Below are experts of layer 5 (counted from 0) of a mixture-of-experts language model. Rows are named router (the router's row for the expert), up (a neuron's input weights, with its number) and show model dimensions 0-191. Each number is 128 + 24 x the weight over its row's rms, rounded and kept within 0 to 255.
Before each expert's rows: a language model's description of what the expert responds to; "mostly gets" lists some tokens that are sent to it at least half of the time. This comes from a sample of Wikipedia text that the model never trained on.

# expert 40
It responds to: In, quotes, sub-. The preposition "in" before years, opening quotation marks, and prefixes sub- and super-, as in "by submission" in fight records.
mostly gets: " \"", " sub", " late ", " used in", " chang", " super"
router [129 148 125 123 138 109 113 148 134 127 137  97  74 122 158 134 117  86 137 130  97 133 150 116 154 137 117 115 136 142  94 138 107 132 118 132 105 122 160 111 144 121 126 122 129 146 131 127 132 130 115 114 189 147 128 122 118 131 156  92 140 119 124 221 164  80 166 112 122 102  85  79 131 119 113 145 134 144 169 114  97 150 114 118 120 136 103 133 112 137 110 107 141  85 160 162 148 141 114 133 143 124 114 175 183 134 123 140 108 135 149 134  99 124  75  99 152 132 186 130 103 139 154 125 174 130 104 131 169 123 161 194 135 130 181 158  78 136 111 119 108  87 127 138 128 122 152 127 164 138 110 156 123 117 117 123 126 113 122 164 148 138 157 104 136 102 150  90 118 132 102  73 124 128 112 132 185 119  98 138 137 106 104 124 130 123 107  89 118 116  96 129]
up1 [ 79 133 123 119 120 114 123 121 100 144 136 117 126 128 121 116 106 137 143 127 134 179 119 166 140 108 111  81 119 115 110 133 147 105 119 145 152 128 110 137 112 108 187 115  99 161 126 138 132 123  97 106 115  95 111 129 143 155 134  97  83 110 127 107 149 108 100 114 118 107 133 147 133 143 113 157  92 107 151 128 132 149 145  91 176 137 142 159 123 123 127  87 133 136 119 105 135 111 131 135  92 113 143 111  85 148 132 119 124 107 143  81 107 149 102 126 106 160 147 101 147 188 127 112 135 108  86  77 105 177 122 180 135 158 152 175 101 102 116 169 135  97 165 197 134 164 113 121 153  96 114 124 126 112 123 180 104 107 126 153 156 143 117 136 132 123  98 122 167  98 114 140 101 118 116 174 147 146  81 113 149 146  77 148 142 124  95 136 108 138 107  94]
up2 [135  74  80 108 115 134 130 159 157 127 161  79 144 126 148 106  95 146 171 120 136 144 104  87 137 126 110 148 150 131 135 117  80 139 129 139 100 121 160 168 188 160 124 130 121 124 149 114 121 132 150 119 148 162 145 103 142  84 122 117 101 124 122 113 132 130  92 134 108 144 114 105 164 122  97 104 167 104 143 140  79 115 117 128  90 155  74 130  98 134 130 134 144 139 120 157 141  83 155  99 115 134 144  82 123 153 113 136  89 117 140 179 147 140 118  96 115 141  88 147 116 138 113 154 102 113 152 125 150 116 172  85 169 125  87 143 167 177 137 101 166 150 145 145 102 121 133 130 134 156 129 128 132 153 133 161 102 125 145 126 105  78 104 111 142 148  98 130 124 166 145 140 138 140 144 120 131 152 139 118  75 125 165  89 119 170 143 107 122 137 135 146]
up3 [117 103 108 139 104 144  69 120 110 159 106 123 130 142 131 123  81 132 158 138  92 144 100  67 148 108 133 135 126 140 105 103 126 126 136 122  73 139  98 142 171 143 155 101 125 114 113 101 135 124 168 153 143 147 108  94 119 152 168 142 131 136  79 121 117 101 126 130 103 110 102  99 143 105 104 132  98 126 121 186 134 159 126 138 119 122 107 105 163 118  88 104 153  93 118 115 105 133  89 102 147 126 132 137 114 148 142 131 143 144  91 147 128 126 139 155  66 124 166 124 148 135 133 197 165 134 160 149 132 158 155 154 151 124 116 138 141  98 136 124 114  87 166 139  99  93 113 136 160 122 133 102 120 152 125 130 120 107 128 179 150 125 100 101 171 152 148 107 149 134 151  81  98  95 118  78  86 148 121 140 132 134 129 114 141  97 183 119 131 122 117 142]
up4 [110 121  85 102 118 149 145 133 107 149 137 126 104 111 116 137 131  52 124 143 101  97 148 139 129 117 107 161 106 133 113 132 155 114 125  65 133 154 156 133 132 154 117 107 115 133  96 121 159 124 139 100 129 174  93 135 146 156 130 147 128 158 119 129 144 148 100  92 116 168 126 115 111 121 140 119 151 136 132  84 102 113 151 125 130 165  81 152 102 115 122 153 165  91 128 121 116 133 106 115 172 122 115 128 164 109 124 136 144 101 104 113 127 134 116 143 112 119 118 187 145 107 152 119 102 108 154 191 137  88 125  98 131 168 106 149 115 126 120 117 150 127 137 129 115 185 151 105 115 156 126 121 124 143 129 125 124  86 112 154 133  85 108 113 135 107 101 145 106 157 167 140 164 191 113  68 113  97 119 147 117  87 149 120 179 103 146 148 137 145 183 137]
up5 [165 141 128 123 136 145 157 158 162 106 163 106 128 157 115 121 112  91 109 157 122 136 144 173 126 163 142  91 150 120 113 156  86 137 144  81 131 159 162 102 153 131 135 122 112  96 109 115 140 134 123 124 140 129 125 169 136 101 107 140 126 121 110 120 127 127 143 123 107 137 101 142 142 125 128 159  83 161 154 168 113 137 100 136 130 163  87  90 104 140 131 140 137 155  79 143 111 126  96 129 139 151 156  90 168 128 152  91 125  86 164 107 102 129 105 146 104 183 117 115 203 129 130 141 115 114  99 107 117 131 163 158 157 150 188  93 142 131 120 111 201 126 181 108 152 155 130 165 107 142  95 133 141 114 146 140 113 122 132 123 126 127 133 120 138 142 147 128 122 158 140 132  65 149 118 137  91 107 110 183 152 106 135 116 130  95 144 142 114 125 128 115]
up6 [150 157 119 151 132 115 121 134 124 120 157 138 114  95 106 159 128 125 106 126 155 105 182 124 154 122 127 119 137 107  93 121 117 152 137 119  94 178 131 109 110 138 145 124  93 127  81 144 105 170 149 147 129 109 127  83 170 137 139 103 120 160 107 156 135 143 135 106  81 128 130 106 138 165 116 182 141 122  92 117 139 116 164 143 158 145 119 118 164 151 107 112 124 140 115 105 141 118 144 124  79 142 113 118 158 104 173 135 112 163 112 131 144 157 150 168 129 140 107 137 124 123 164 132  80 118 123 199 153 111 106 141 139 154 104 175 141 147 145 125 144  83 139 134 170 169 125 122 114 124  67 167 120 146 107 131 148 118 151 151 152 126 118 144  93 115 145 141 170 137 139 158 121 138 137 132  57  83 112 122 106  95 149 121 148 128 121 122  89 160 139  91]
up7 [123 124 146  95 136 167 116  76 124 158 135 127 100 135 137 138 126  69 125 149 118  87 119 124 131 113 137 163 100 118 147 136 153 106 144 111 101 158 150 145 119 129 148 116 143 153 103 104 129 170 111 183 133 121 135 169 116  75  99 126 107 134  77 171 154  96 156 120 157 165 107 141 133  88 149 112 111 107 147  89 117 105 126 111 142 137 135 139 125 137 112 119 164 124 153 161 184 156 142 103  94 146 141 153 101 128 150 121 107 125 132  96 142 143 143 126 133  98 133 111 119 140 112 129 126 158  76 153 137 135 110 194 175 105 124 138 101 150 115 181  87  95 172 134 120 123  96 148  96 157 106 102 111 152 168 140 109 138 118 120 151 120  88 107 141 154 145 117 120 162 160 134 150 159  96 125 128 135  96 161 111 127 111  91 123 158 107 101 144 138 147 114]
up8 [137 136 145  91 121 101 144 136 113 116 148 110 132 139 118  99 152 161 121 112 118 139 169 123 139 135  87 108 128 145 121 146 139 116 116  96 103 141 152 128  90 179 106 163 106 147 144 113 157 157 128 177 123  97  99 129 146  86  94 146 117 113 144 125 145 106 128 132  90 156 137 149 119 126 102 163 170 168 124 145  71 146 120 120 141 111  99 116 122  64 129 120 170 140 142 153 107 121 184 140 114 165 171 149 155 122 131 116 130 101 120  96 174  98 120 157 101 133 121 133 142 188 110 160 160 109  91 117 139 103 131 156 133 150 144 138 138 162 100 102 134 102 144 121 111 142  99 110  97 144 116 136 130  67 119 177 122 142  77  94 123 132 132 135 122  83 134 134 127 157 160 137 125 114 166 136 113 136 123 169  99  90  89 117 126 119 122 167 159 141 143 121]
up9 [100 136 112 122 171 117  92 147 111 149 112 141 163 128 122 179 158 102 107 139 118 154 120 132 114 110 107 106 135 129  77 123 105 147 158 121 130 135 106 132 124 153 121 164 164 110 128 143  97  96 101 107 168 157 127 130 143 136  76  69 185 122  84 127 102 148 129 131 133 114  86 155 128 129 143 171 121 107 157 123  92  82 150 150 117 101 115 153 124  77 151 127 144 138 122 153 120 129 135  86  99  95  97 140 155 147 161 114 125 159 140 119  84 152 129 109 132 109 115 161 103 107 146 118 140 131 130 174 162 147 144 125 110 107 107 118 149 126 152 159 133  89 123 133 116 114 126 128 114 178 146  93 175 102 116  59 121  59 101 110 122 128 120 140 127 142 152 106 138 105 124 137 122 141 140 177 145 133 152 113 148 107 147 113 105  86 121 145 136  97 134 125]
up10 [128 133 133 163 119 161 117 121 124 132 129 137 101 183 113 132 126 122 146 176 114 162 177 133 130 112 115 140  77 125 132 172 122 116 162 116 177 123 151 135 138 129 163 117 137  88 139 126 130 131 119  99 113 135 123 140 128 195 138 132 168 132 114 105 157 106 122 110 162 142 116 155 103 126 116 124 115 143 175 143 109 116  80  74 115 113 119 141  87 126 120 140 115 126  89 165 142 113 154 100 109 115 138 114 133 173 167  86 164  98 116 116 142 114 169 127 129 150 130 125 148 127 169 134 120 147 148 148 140 108 107 144  85  82 131 129 195 182 125 148 147 179 119 118 158 110 144 166 136 135 119 113 142 116  80 109 135 182 143 167 122 102 106 102 111 121 159 177  99 153 173 134 112  94 102 117 149 120 131 132 106 104 143 127 145 130 121 132 117 132 131 134]
up11 [135 125 145 142  95 150 164 129 127 134 132 126  99  99 133  85 194 124 152  74 112 145 108 100 120 110  93 138 113 177 139 153  90 142 130 143 129 133 100 128  93 127 132 131 137 169 132 123 133 126 111 101 121 162  87 129 163  75 131 125 170 140 110 148 128 127 133 113 105 138 125 166 106 121 123 139 132 122 121 125 139 130 138 101  78 112 109  97 115 135 126 158 162 118  82 161 138 118 133 132 125 121 198 147 144 134 143 117 120 148 134 147 115 130 150 124 135  76  89 148 133 163 133 160 129 120 132 141 159 130  92 150 115 104 150 105 155 124  84 149 126 118 130 141 155  87 121 115 135 121 115 144  96 130 134 138 108 144 141 171 138 101 155  97 102 103 122 144 118  88 195 136 135 160 151 136 100 158 163  69 166 113 143 130 109  54 126 110 106 162 101 107]
up12 [ 92 108 134 129 126 126  96 110  95 141  65  96 155 130 142 102 106 141  67 156 137 145 150 112 152 106 121 139 127 141 136 141 173 127 108 132  69 119 118 119 121 103 116 142 125 117 117  96 137 124 122 131 143 144 117  88 177 141 101 144 168 131 106 133 100 147 132 141  99 135 121 121 135 153 134 143 144 125 110 124 153 147 103  77 182  84 167 160 142 122 165 114 105 108 121 115 150 133 110 138 144 136 149 135  79 142 151  96 129 106 144 136 163 120 173 116 107 111 127 127 138 161 155 115 174  80 186 139 109 138  95 168 121 151 111 107  97 144 105 180  77  86 138 169 137 107 132 119 136 108 165 113 146 137 135 127  82 153 143 119 117 140 150 140 137 116 123  86 125 105 136 138 129 107 128  71  97 138 138 102 138 113  99 122 158 172 116 156 106 139 121 135]
up13 [117 118 156 123 140 101 103 136 150 170 138 148 115 109 146 100 132 106 138 183 105 129 140 135 121 128 154 137 120 133 172 132 182 134 160 106 155 156 122  99 140 144 128 110 140 163  83 124 145  89 126 105 147 137 141 125 115 129  79 137 104 110 117 160 131 165 137 120 107 140 107 134 164  96 127 141 142 112 157 136  99 137 118 123 178 163 107 116 117 136 139 143 135 118 121  80 112 126 122 175 126  87 133 163 153 138 151 124 124 164 124 146 124 164 150 186 149 137 131 127 100 123 104 144 193 141  83 128 116 101 170  86  74 104 127 148  99 125 175 137 118 143 163 146 145 102 127  94 126 136 117 130 108 132 163 128 111  97 166 126 137 147  92 129 146 166 114 174 122 188 141 139 127  98 108  93 152 151 124 159 118  79 115 157 117 148  93 125 156 136 121 116]
up14 [ 94 121 135 140 125  75 131 107 138 123 112 151 132 118 117 117 138 117 184 148 113 139 105 137 158 125  94 124 107 146 131 115 130 141  99 147 110 130 139 170 123 138 167 169  99 145 147 141 145 148  59 114 153 140 118  97 180  90 137 123 132 106 115 144 130 140 150 130 162 111 150 120 100 150 110 120 168  94 125 151 122 182  97 121 149 147 164 162 111 165 122 154  99 148  82 181 109 171 102 131 104 120 116 111 120 156 114 108 146 128 122 108 118 118 164 124 113 132 154 146 133 115 167 127 124 116 150 157 136 136 146 182  77 143 122 178 128 156 139 107 137 150 115 127 117  95 115 112 168 144  73 170 109  92 132 154 152 142 138 123 141 104 125 104 151 147 153 145 156 142 156 124 108 147 131 106 150  75 138  78 104 109 173 139 101 103 120 140 143 139 153 153]
up15 [141 144 153  86 106 190  95 159 165 154 130 122 102 114 133 123 133 113 115 174 133 118 178 131 109 136 146 129 108 118  71  87 122  95  98 102 156 149 144 107 131 157 152 167 125 103 115 143 140 128 135 139 122 112 111 111 131  84 122 134 102 189 157 143 110 136 125 124 138 134  89 126 123 125 113 136 112 164 125 134 139  90  86 146 139 174 141 134 102 124 118 146 166 113 107 169 159 102 138 112 139 154 124  65 152 120 149  98 155 168 154 125 143 113 134 148 118 109 141 156 114 121 151 165 155 110 124  96 121 122 101 133 191 148 133 136 128 124 145  82 140 107  88 163 145 118 133  85 141 158 109  88 129 107 119  93 122 116 160 137 126 120 103 125 138 119 160  81 147 121 118 141 102  73 142 117 127 121  85 125 138 148 119  90 146  94 152 139 159 138 103 110]
up16 [ 81 125 142 163 146 151 113 136 129 117 109 134 126 139 141 119  65  77 125 133  78 151 124 139 136 103 128 136 119 114 121 138 137 162 145 121  94 161 146  86 103 102 108 130  96 113 118  93 145  84 132 145 130 135 123  61 115 110 123 112 158 150 109 161 112 123 126 101  99 144  93  73 127 118 114 128 107 118 109 121 150 147 146 182 145 103 119 104 169 112  90  81 127 105 148 163 134 137 156 133  97 167  92 123 119 142 162 120 126 118 149 131 147 132 121 134 121 120  89 124 116 118 150  92 128 144 147 108  80  93 159 153 128 173 151  62 162 144  70 141 124 125 147 139 127 125 151 153 116 119 111 119 121 129 113 124 106  58 134 132 126  95 168 143 123 122 175 140 132 107 104 116 135 145 104 130 125 102 114 136 148 104 153 129  85 125 151 145 108 172 135 113]
up17 [145  98 132 128 130  87 156 132 106 127 181 113 125 106 132  93 100 128  94  96 109  78 164 115 137 141 154 152 146 119 111 131  93 103  90 125 141 117 140 108 134  97 136  88 140 139 144 115 156 117 139 170 108 166 115 145 110 102 118 138 138 152 122 107  96 167 158 116 128 127 129 172 146 101 123 134 146 102 102 120 132 131 130 123 122 147 127 146 100 147  99 158 135 106 124 165 114 106 109 108 109 128  97 107 151 140 140 100 152 173 157  94 105 180  90  92  87 140 109 115  96 128 122 132 146 135 116 116 147 110 144 164 127 111 159 141 149 109 132 112 135  86 104 186 127 116 104 172 130 110 132  64 152 123 146  75 158 153 133 118 166  95 151 106 107 114 115 119 144 167 160 108 146  70 124 149 140 118  91  84 115 102 136 166 104 129 110 149 117 108  94 144]